Weights of a small mixture-of-experts language model, trained from scratch on English Wikipedia.
Experts: 16 experts in each of 8 layers, 736 SwiGLU neurons an expert, a softmax router.
Training: a variant of Muon for the experts, 1155M tokens, 17624 steps.
Below are experts of layer 5 (counted from 0) of a mixture-of-experts language model. Rows are named router (the router's row for the expert), gate (a neuron's input weights, with its number), up (a neuron's input weights, with its number) and show model dimensions 192-255. Each number is 200 + 40 x the weight over its row's rms, rounded and kept within 0 to 999.
After each expert's rows: "mostly gets" lists some tokens that are sent to it at least half of the time. This comes from a sample of Wikipedia text that the model never trained on.

# expert 10
router,264,264,218,164,224,194,123,287,222,201,175,199,190,246,254,212,257,217,161,158,248,228,161,248,240,211,118,174,192,156,216,257,229,233,197,204,167,132,147,184,205,157,195,155,140,217,169,150,275,210,138,187,208,216,253,224,207,202,255,261,153,153,152,111
gate0,195,160,233,206,238,183,173,196,183,129,161,190,200,180,236,261,178,218,165,182,208,189,166,179,146,203,215,179,204,209,223,181,233,173,197,284,154,206,227,196,220,152,214,242,193,94,155,216,187,173,176,160,227,200,260,246,207,262,197,225,197,251,153,251
up0,165,232,199,156,232,296,177,224,161,166,168,180,165,127,234,185,150,231,168,174,114,226,194,199,224,228,195,230,224,221,148,196,253,231,143,189,192,185,240,193,160,192,130,277,215,193,152,166,241,205,210,234,255,243,177,190,206,122,185,181,199,91,211,175
gate1,232,179,154,229,238,211,182,217,191,129,179,237,192,159,146,249,158,198,209,139,189,274,219,158,211,140,251,225,236,191,151,198,218,189,171,247,156,135,172,197,143,190,256,221,279,146,208,201,151,237,250,234,170,151,211,238,268,122,238,195,187,164,210,199
up1,163,162,189,233,160,155,222,112,181,102,113,140,209,173,182,189,162,199,144,179,154,248,274,308,151,170,198,191,273,192,177,172,126,189,237,232,208,205,166,247,171,168,174,195,158,248,161,253,192,153,128,215,160,182,179,181,300,230,174,155,159,189,217,198
mostly gets: " RC", "TC", "SP", "RT", "ES", " CD"

# expert 9
router,186,212,185,275,180,224,201,244,247,149,177,210,255,206,202,156,149,266,208,242,223,101,187,209,207,168,250,161,159,204,70,236,178,133,213,203,196,184,192,216,261,230,264,187,244,166,145,223,148,159,199,197,200,212,261,176,186,226,246,227,201,171,213,221
gate0,214,280,257,294,194,154,205,257,191,211,208,256,216,152,194,231,224,213,233,206,226,208,219,158,226,182,212,256,162,276,191,196,184,238,117,188,250,158,187,227,198,202,227,204,148,181,234,164,249,152,194,209,171,223,175,126,271,165,222,189,196,189,185,173
up0,190,178,205,157,229,189,250,207,143,208,130,166,165,145,191,184,227,180,241,118,223,171,183,181,141,240,219,158,212,331,215,211,223,203,201,190,251,198,136,137,203,196,237,218,207,198,246,233,124,193,209,194,192,203,251,199,236,225,185,150,205,188,132,285
gate1,256,176,255,205,189,233,213,202,220,251,203,184,224,195,151,210,270,294,230,124,147,234,250,201,234,239,240,196,232,214,229,215,198,194,155,133,177,254,128,208,188,129,232,95,202,281,126,190,199,186,204,134,172,241,195,181,240,181,153,179,185,235,180,249
up1,218,167,241,235,284,147,146,192,179,229,228,226,173,157,207,255,171,225,193,167,196,145,225,213,213,179,199,237,223,207,195,170,214,190,172,173,230,203,121,200,180,205,131,173,245,185,211,195,239,210,186,208,220,258,203,229,202,218,221,162,175,250,206,303
mostly gets: " | GBR", "- Succeeded by:", " | Clay", "- Preceded by:", " | USA", " | ITA"

# expert 8
router,234,190,152,183,204,114,254,253,168,174,240,219,228,169,230,205,263,176,135,175,167,170,200,248,190,202,209,211,131,222,220,265,243,186,162,133,236,220,162,172,246,192,175,187,229,204,205,239,173,228,159,190,224,154,240,273,189,277,170,230,218,208,178,168
gate0,225,253,148,261,202,206,176,163,175,109,192,279,167,263,139,212,254,222,204,202,220,169,156,181,162,198,195,202,250,129,266,121,223,168,255,256,226,197,230,217,140,204,210,209,219,160,107,195,180,208,259,131,245,207,127,198,231,184,180,149,211,264,176,203
up0,235,129,249,192,162,166,233,209,176,205,186,219,227,125,177,234,192,178,246,145,256,185,194,228,131,154,234,234,193,209,212,196,120,233,233,108,237,192,222,157,187,119,197,109,288,256,305,132,190,223,187,236,198,216,161,274,231,202,175,218,217,225,227,176
gate1,173,263,189,203,182,302,191,226,210,225,221,155,142,246,202,178,202,112,137,230,233,188,180,198,191,159,235,229,204,189,184,231,106,178,214,197,167,151,207,181,167,232,274,204,241,161,189,237,141,295,146,146,259,167,194,164,183,169,180,231,65,243,181,181
up1,229,231,191,200,185,238,217,116,146,280,214,194,181,178,207,186,159,231,178,184,169,268,164,155,169,173,212,189,171,230,77,203,221,220,224,242,145,180,199,208,229,186,222,206,206,223,195,154,260,230,144,201,186,179,187,207,212,160,228,221,224,205,178,187
mostly gets: " Story", " Show", "!", " Dream", " Love", " Night"

# expert 11
router,236,259,118,184,131,211,165,178,170,139,237,152,180,175,211,148,157,157,268,157,142,267,170,176,203,140,207,148,302,200,231,223,191,201,195,206,136,214,174,207,187,189,156,139,155,163,223,132,150,219,141,154,190,168,197,205,176,196,197,233,216,170,143,173
gate0,208,247,189,251,219,179,218,213,253,235,224,230,229,188,219,240,154,151,230,192,217,279,204,199,235,251,255,206,247,241,224,154,195,133,130,212,193,226,193,208,224,234,159,237,229,273,267,281,207,188,158,234,196,178,282,219,139,264,275,251,178,185,173,190
up0,238,221,149,226,239,244,187,224,180,158,122,222,204,180,191,115,205,278,199,232,155,186,251,208,264,201,140,247,185,192,300,221,203,187,236,208,179,207,240,218,187,205,157,122,233,220,154,144,194,198,200,269,88,167,260,238,210,188,185,174,226,249,166,219
gate1,252,272,215,177,142,128,289,172,248,170,175,191,161,199,183,245,289,186,170,193,189,254,265,197,229,250,151,188,198,204,329,188,166,253,207,174,232,180,279,223,242,167,210,253,239,210,224,163,195,204,173,243,253,216,199,222,287,200,221,199,180,253,158,204
up1,204,171,230,205,217,92,181,210,192,250,149,179,247,223,163,170,105,256,253,175,257,181,207,137,215,121,234,223,176,142,163,207,289,232,219,266,145,231,226,189,228,204,190,173,175,247,137,217,306,164,169,273,173,193,141,152,266,195,168,166,227,170,251,176
mostly gets: "Personal information", "- • Summer (DST):", "Scientific classification", " Albums (", "Personal details", " in S"

# expert 2
router,103,207,189,169,138,159,274,295,237,223,197,203,216,226,175,206,187,213,157,229,213,149,197,257,302,234,228,241,198,221,263,164,160,150,219,209,172,197,188,245,234,178,265,189,225,201,206,231,146,124,236,163,135,239,226,166,207,197,162,224,233,244,234,162
gate0,221,246,183,227,166,150,197,147,145,155,189,211,205,202,198,146,187,240,223,203,214,184,256,192,234,226,175,211,202,145,167,136,254,267,234,211,125,203,215,162,81,236,185,213,174,185,204,184,240,237,240,174,156,132,163,142,210,49,224,157,208,149,299,207
up0,225,195,199,225,213,168,211,164,222,200,154,227,188,146,156,226,222,285,205,139,221,290,176,202,153,174,222,205,202,174,192,179,321,249,179,193,181,234,178,167,231,247,242,192,170,198,186,220,198,188,182,223,143,136,128,199,200,135,255,236,143,158,186,214
gate1,237,270,235,192,171,155,207,262,182,161,224,212,276,241,188,165,162,227,215,224,299,209,156,215,202,258,193,171,266,168,245,185,270,240,188,168,172,224,209,237,136,164,228,201,199,171,170,267,186,248,192,176,179,123,219,166,250,123,210,232,171,173,244,166
up1,209,140,183,155,253,159,128,221,150,175,149,212,188,143,210,261,187,189,199,144,223,206,249,230,127,208,197,217,218,193,202,154,275,194,200,176,157,238,203,212,209,182,218,211,140,255,226,185,239,209,174,220,254,206,168,231,222,136,203,196,181,199,179,239
mostly gets: "==", " ==", "===", " ===", "====", "\"."

# expert 3
router,218,156,240,170,203,212,149,170,191,218,280,232,204,157,199,206,187,218,168,246,212,196,209,193,192,231,215,276,219,196,172,199,215,237,215,196,261,216,204,215,215,239,223,241,223,273,258,249,237,251,206,184,270,215,238,173,194,188,170,206,152,191,245,210
gate0,173,170,216,181,142,282,196,237,197,216,191,279,210,187,131,197,262,193,224,188,175,226,161,129,202,127,187,282,237,192,230,257,188,204,258,224,199,163,216,212,218,116,192,254,232,135,194,207,132,268,170,220,202,172,245,207,213,171,195,221,220,210,188,199
up0,121,197,255,196,175,213,291,191,250,197,203,226,276,212,170,114,195,176,199,221,220,225,213,176,154,200,152,236,168,231,185,238,155,149,228,153,192,179,201,199,262,149,185,174,234,185,129,155,195,190,215,154,239,113,168,161,130,166,246,194,216,246,199,182
gate1,229,315,219,199,258,219,165,232,193,205,176,246,212,204,225,207,177,202,242,154,214,210,261,220,193,134,212,211,203,154,180,221,188,158,213,141,140,164,171,227,163,179,164,172,225,160,248,179,173,250,159,216,207,152,164,148,217,229,258,226,250,213,244,203
up1,198,187,219,170,115,214,203,162,244,212,195,166,188,233,158,227,239,201,239,216,239,122,85,170,215,212,216,275,176,247,217,177,192,254,175,213,240,247,263,257,215,245,198,194,139,230,260,207,224,223,147,196,206,278,230,148,153,237,164,218,177,216,226,176
mostly gets: " can be", " are", ", or", " It is", "s were", " were"

# expert 0
router,170,213,192,237,243,188,195,156,162,196,135,141,154,202,214,150,213,178,177,165,285,244,193,278,275,164,187,145,237,171,227,220,191,203,169,198,163,128,256,217,199,170,188,187,228,188,199,266,182,212,212,264,278,154,114,246,233,200,167,157,210,200,178,236
gate0,343,192,189,228,285,203,132,302,178,186,212,231,201,168,262,239,221,176,159,220,143,176,162,270,195,131,198,259,191,198,200,233,226,248,225,185,127,196,252,195,211,178,264,111,195,229,204,259,239,222,284,258,158,213,228,171,218,231,300,159,157,198,211,238
up0,195,180,236,230,164,232,244,194,129,198,180,164,221,195,245,238,212,229,199,221,202,135,199,171,161,145,193,225,164,203,244,194,217,183,231,214,205,200,196,181,205,165,302,255,248,223,159,252,234,211,179,243,170,193,184,145,162,163,134,211,176,138,218,215
gate1,184,179,144,238,200,215,181,198,222,242,214,212,168,198,187,232,207,191,253,207,166,155,217,284,227,265,192,124,166,264,222,191,153,204,148,230,221,144,281,173,246,262,208,178,161,156,196,203,191,150,207,167,272,266,220,140,181,273,177,168,183,206,235,262
up1,254,191,232,261,196,198,150,185,197,166,195,246,200,104,188,250,255,182,221,148,181,225,167,274,264,231,145,158,132,180,162,112,183,261,217,177,200,175,113,209,279,213,176,190,116,133,259,261,264,236,214,175,188,310,191,236,139,242,187,146,142,245,285,250
mostly gets: " million", " ship", " minutes", " along the", " half", " mi"

# expert 4
router,253,145,243,213,204,260,227,165,195,173,222,289,259,203,188,217,154,183,235,197,114,215,210,138,216,215,175,209,167,188,234,143,191,163,165,272,233,228,199,173,187,166,233,230,261,208,211,216,193,150,232,249,179,209,184,204,250,282,199,206,196,272,209,267
gate0,220,237,204,218,153,200,125,195,144,79,221,191,207,207,187,149,206,248,157,247,189,235,259,211,172,237,107,224,147,217,256,279,178,239,215,208,205,117,178,196,226,190,138,191,195,158,160,175,208,133,255,221,177,252,147,183,191,192,184,216,166,254,150,208
up0,166,202,149,201,227,200,185,218,201,223,258,291,180,209,183,214,162,254,227,204,179,227,244,191,189,152,209,293,187,199,158,234,196,263,255,185,210,204,205,194,210,211,171,244,216,183,165,220,130,236,136,221,232,188,113,250,162,173,138,186,178,172,194,150
gate1,137,243,170,184,212,217,213,204,200,154,209,212,178,136,234,173,210,172,223,165,180,210,209,218,236,253,169,237,231,214,199,203,203,243,140,235,217,196,138,146,185,318,183,221,157,150,180,277,133,171,153,187,177,113,131,204,199,184,209,193,246,190,185,171
up1,112,263,118,181,150,289,236,162,211,76,182,212,250,138,232,276,171,125,166,216,188,142,229,224,232,257,208,197,161,253,213,188,195,221,189,231,215,233,170,142,220,240,94,252,185,201,190,257,195,207,194,174,217,162,167,177,214,222,250,186,156,199,162,135
mostly gets: "| ", ": ", " in ", "–", ", ", " ("

# expert 6
router,152,171,232,198,227,211,258,155,252,273,164,217,194,179,107,244,233,162,164,196,127,207,198,160,194,241,179,184,259,265,195,205,157,140,201,168,148,171,125,216,196,209,165,122,277,237,154,174,163,115,163,216,171,181,232,222,131,219,196,216,181,197,158,159
gate0,232,241,242,217,181,195,180,219,193,188,216,157,210,231,197,285,110,213,257,221,181,158,169,250,244,169,179,192,260,270,265,186,205,170,183,220,263,203,157,211,193,242,234,171,268,175,220,268,215,207,217,172,176,258,214,208,222,233,108,203,215,240,113,222
up0,200,215,222,176,179,160,177,162,208,179,231,177,200,276,241,233,259,167,132,212,258,240,187,145,184,253,216,230,213,166,196,260,270,250,237,208,240,210,189,167,231,162,177,214,248,217,289,274,232,202,269,195,242,201,175,174,165,191,219,206,269,168,203,140
gate1,202,189,234,193,214,102,225,195,156,231,160,191,212,209,100,183,73,217,212,229,143,175,253,173,182,181,193,248,164,214,156,176,129,175,233,175,188,184,212,207,197,159,186,229,201,182,179,209,181,244,174,271,179,213,209,138,151,153,226,169,161,240,201,194
up1,244,198,206,220,209,239,230,147,260,243,223,257,221,228,280,161,187,254,205,264,207,147,234,168,249,212,214,207,214,172,143,188,216,207,133,250,261,141,221,185,190,180,191,161,174,212,177,234,208,177,267,202,175,167,216,253,178,163,194,204,249,225,154,207
mostly gets: " un", " dis", " sh", " and m", " and g", " res"

# expert 1
router,239,188,142,262,216,203,170,235,140,172,134,142,150,242,195,217,141,217,209,173,171,129,212,156,185,206,153,164,177,197,212,160,247,145,229,240,115,207,201,205,175,225,181,142,164,191,163,121,203,205,127,147,145,250,141,240,205,208,165,189,156,155,194,201
gate0,226,161,177,274,202,194,190,178,141,158,187,186,279,170,250,241,126,182,185,184,219,184,194,129,113,233,174,226,134,222,164,212,268,264,206,164,150,217,154,230,178,169,174,180,264,252,220,198,188,238,244,230,209,199,204,258,187,193,221,280,165,205,184,118
up0,187,211,240,195,222,242,185,158,213,128,241,205,216,213,211,241,125,223,158,140,131,211,172,233,185,261,245,161,161,173,228,260,253,256,222,231,184,274,198,214,209,187,107,172,206,205,243,220,168,221,168,195,219,143,160,188,246,221,179,249,218,159,287,222
gate1,207,266,182,119,173,233,173,184,221,158,160,251,187,171,197,224,161,237,110,161,129,263,121,228,198,188,213,213,147,205,177,204,209,250,219,279,240,237,179,243,139,177,195,222,185,274,172,244,203,159,210,229,199,160,180,195,277,271,226,244,174,199,275,197
up1,226,267,179,231,254,245,158,205,223,173,275,258,196,119,181,188,214,201,151,251,190,90,213,184,182,117,139,218,224,239,204,243,176,117,207,232,156,129,245,191,249,170,210,236,184,160,195,238,166,192,229,153,154,191,210,185,245,201,190,179,217,153,230,204
mostly gets: "| No.", "| Year", " | Apps | Goals", " | @", " % | ±% |", " medalist(s"

# expert 7
router,154,283,222,198,288,194,142,217,159,174,152,139,192,252,157,212,263,145,195,159,250,191,179,229,161,145,203,221,158,133,189,128,232,189,218,166,186,231,223,210,175,239,194,263,105,179,208,119,219,262,216,247,157,200,196,141,186,115,209,228,214,178,264,187
gate0,182,186,186,187,184,171,249,204,191,187,279,88,198,174,198,210,183,187,139,233,156,166,202,124,199,165,210,298,212,168,192,175,192,160,183,201,226,190,272,227,252,178,237,273,224,215,186,206,192,218,215,221,180,165,239,158,248,202,239,248,179,263,204,204
up0,198,198,158,234,237,234,177,224,217,230,181,218,216,176,151,176,275,175,246,267,226,169,167,227,202,219,243,184,198,223,192,248,238,181,158,185,171,312,178,133,154,160,223,139,183,224,252,94,231,213,206,236,127,211,185,260,290,154,186,243,226,231,198,158
gate1,155,196,258,277,256,195,223,147,221,175,214,271,156,197,136,200,199,162,135,178,186,81,150,241,213,206,219,219,207,119,205,132,204,235,154,180,206,230,106,270,176,178,132,179,231,224,224,232,173,169,186,141,242,192,179,243,155,192,195,79,199,206,217,180
up1,170,157,201,221,199,271,220,101,157,208,172,290,283,159,243,214,251,172,229,198,217,231,195,204,239,182,195,163,175,228,217,173,220,208,179,162,191,211,204,206,198,110,235,217,247,283,154,237,240,180,262,169,193,208,202,216,163,167,220,263,207,153,184,256
mostly gets: " National", " University", " Awards", " People's", " Democratic", " politician"

# expert 12
router,211,168,136,202,168,219,238,177,230,216,202,204,120,219,229,201,236,197,184,153,207,210,170,175,209,232,201,237,198,202,243,274,195,226,214,160,219,235,264,198,208,213,212,223,167,165,156,224,183,168,210,219,121,63,217,266,147,62,253,160,224,197,234,277
gate0,234,163,259,205,154,182,256,277,121,164,263,247,189,149,168,176,226,192,222,106,202,183,233,259,144,160,207,229,147,178,178,243,211,202,237,146,248,255,227,194,258,225,236,209,232,247,215,206,200,183,190,200,246,184,185,215,165,243,275,214,194,259,202,215
up0,178,238,268,246,186,173,182,174,203,186,186,236,222,276,310,227,200,230,269,145,267,230,208,214,231,132,186,178,126,162,199,264,214,260,202,176,258,203,285,228,221,244,206,138,137,270,192,179,170,281,181,213,221,202,192,195,259,278,205,225,216,185,199,245
gate1,244,188,149,226,175,197,213,225,212,177,195,160,146,202,228,254,205,178,226,243,208,243,220,178,237,239,275,234,253,199,187,209,188,182,178,227,211,203,186,189,148,181,198,326,175,146,259,188,226,269,189,231,186,161,282,180,272,142,235,215,189,273,226,213
up1,218,133,229,223,228,251,338,190,275,218,160,194,200,267,208,221,121,163,180,242,247,174,183,143,245,249,186,177,209,212,222,280,109,135,213,195,193,183,211,155,188,170,147,216,225,214,261,176,147,173,165,248,178,167,203,201,102,303,235,239,177,252,235,250
mostly gets: "ensis", "odon", "osaur", "- Binomial name:", "inae", "- Genus:"

# expert 13
router,169,243,261,191,163,170,212,212,201,227,296,217,193,163,216,200,222,223,220,241,272,178,155,164,153,232,225,251,198,238,148,235,162,293,152,171,241,189,260,247,213,198,152,226,218,285,275,229,211,268,250,156,283,179,211,174,146,193,180,206,204,183,197,198
gate0,211,278,215,193,233,202,225,212,189,145,203,195,245,164,183,162,265,211,148,145,256,173,210,201,219,158,162,250,172,196,193,146,265,180,193,213,255,117,263,192,271,102,257,188,234,120,161,216,191,231,243,322,197,205,268,193,204,204,224,306,255,239,248,216
up0,127,170,293,226,199,178,227,112,194,173,259,218,213,228,286,180,219,120,194,178,185,181,158,179,205,284,252,203,178,201,207,178,209,311,150,193,180,259,219,122,212,225,228,223,175,216,240,130,290,227,191,215,176,179,142,218,156,234,178,209,148,239,194,211
gate1,277,259,260,283,226,167,190,227,120,260,237,246,254,120,229,160,194,186,208,240,182,215,245,113,221,217,181,228,159,190,188,190,214,245,188,206,232,227,203,163,177,172,165,164,197,213,125,229,209,174,155,205,206,246,168,181,232,233,162,238,227,212,177,198
up1,219,131,246,149,222,203,176,201,289,189,249,189,135,201,184,220,219,173,150,176,180,238,225,264,221,146,232,205,200,207,194,227,215,176,230,156,236,219,223,127,254,250,142,196,259,152,256,288,137,265,236,217,177,255,239,193,143,182,260,194,141,176,235,175
mostly gets: " his", " of his", " His", " \"The", " in his", " with his"

# expert 14
router,218,169,218,162,185,207,194,186,146,189,133,180,201,243,239,165,174,237,233,211,203,289,245,142,170,164,209,222,199,252,158,180,169,189,229,183,152,172,220,193,182,223,226,157,190,176,133,156,201,221,187,240,227,277,174,172,270,175,230,235,191,175,200,162
gate0,219,243,188,227,226,274,197,196,268,194,133,257,186,208,162,199,186,303,196,165,213,237,115,235,179,188,288,207,192,150,207,226,178,228,201,207,275,150,182,163,187,200,203,264,200,178,195,195,96,208,152,212,244,224,157,181,189,220,154,221,154,262,160,177
up0,171,250,142,230,145,169,247,125,200,250,236,182,228,175,187,157,176,144,191,223,199,178,212,174,196,108,235,209,182,115,211,211,191,152,192,224,199,194,205,235,167,210,314,218,225,148,208,206,257,212,181,172,210,129,230,189,226,170,158,281,155,275,181,242
gate1,147,141,253,146,142,248,227,239,216,204,202,191,145,283,212,203,209,140,182,249,135,247,182,181,151,218,142,184,209,211,185,287,239,211,245,308,144,209,202,236,234,179,149,281,216,172,226,203,226,153,168,253,200,245,162,172,249,203,179,187,207,237,195,170
up1,184,188,223,193,228,192,174,240,159,220,268,252,165,219,181,168,167,211,230,106,194,253,199,227,154,221,268,221,177,171,173,178,223,191,189,226,250,168,179,198,175,182,178,194,192,218,162,186,243,163,211,293,198,189,246,182,165,204,230,191,222,222,191,198
mostly gets: " John", " Robert", " William", " Mark", " Charles", " Michael"

# expert 5
router,220,222,158,188,195,187,273,197,256,214,266,166,262,140,180,237,243,170,244,249,175,201,282,258,158,209,296,124,187,203,201,219,204,192,204,189,285,180,234,174,156,176,137,182,215,125,192,155,230,198,254,183,149,209,180,114,192,294,186,138,207,147,187,168
gate0,214,200,170,269,155,148,225,171,231,187,219,315,167,152,235,187,179,240,219,230,227,107,235,184,195,141,258,249,158,251,162,186,149,260,156,153,228,199,195,161,241,229,216,249,209,230,215,278,238,177,209,179,216,158,179,253,163,242,187,158,244,233,154,253
up0,273,176,206,244,210,189,307,211,202,219,231,260,254,218,166,150,277,175,236,203,213,188,146,210,183,195,217,164,171,264,216,224,190,200,155,148,234,188,189,210,165,196,290,170,255,285,252,246,229,148,214,236,231,190,161,238,214,193,145,229,233,177,164,217
gate1,281,206,168,247,252,175,217,163,200,154,219,160,185,259,229,162,231,202,154,227,185,198,237,189,240,136,326,212,100,169,174,216,284,151,198,224,235,95,210,123,249,217,171,221,188,216,161,205,223,214,121,180,111,292,124,249,233,218,165,179,199,221,155,253
up1,202,141,151,144,118,217,147,149,194,225,212,200,191,247,158,177,152,173,156,143,172,163,217,246,229,222,174,280,192,226,220,237,188,202,236,211,166,213,169,209,139,280,206,197,244,161,209,167,117,215,174,225,247,260,185,203,215,203,180,203,203,224,251,213
mostly gets: "č", "ā", " Š", "š", "akh", "02"

# expert 15
router,159,179,160,217,260,211,191,172,270,228,194,181,126,230,188,186,168,205,207,176,197,216,221,257,232,228,194,182,226,146,244,142,243,261,260,199,234,208,135,109,184,171,172,276,134,167,206,251,217,239,202,169,147,236,194,236,225,171,238,124,270,287,132,206
gate0,169,153,183,184,220,239,252,224,180,259,198,260,242,172,170,178,234,205,193,231,205,180,244,236,209,229,184,195,209,222,165,205,249,149,223,171,278,228,173,192,213,180,265,237,203,205,201,226,192,168,160,197,169,202,173,228,186,159,173,252,204,193,225,184
up0,135,197,128,195,125,158,199,233,208,282,266,145,229,171,160,215,179,170,167,167,226,182,162,193,210,237,237,172,209,239,113,115,226,184,249,225,131,184,243,234,162,201,70,223,196,171,219,209,188,173,165,195,243,107,191,288,254,233,192,137,230,187,183,169
gate1,187,262,182,199,216,228,273,199,183,197,214,162,183,176,218,183,222,282,262,191,202,227,209,257,202,180,196,262,172,282,146,241,234,93,195,175,223,199,251,200,192,182,292,241,179,214,215,252,129,197,136,269,155,221,232,284,183,191,177,195,226,201,149,251
up1,242,219,288,206,192,120,269,274,204,174,204,228,141,241,169,232,209,209,216,183,163,210,197,314,248,241,173,308,155,277,207,157,264,209,220,295,163,200,208,154,226,255,172,170,215,182,242,184,157,214,171,206,182,241,249,265,263,196,206,214,184,189,141,180
mostly gets: " success", " areas", " design", " material", " data", " way"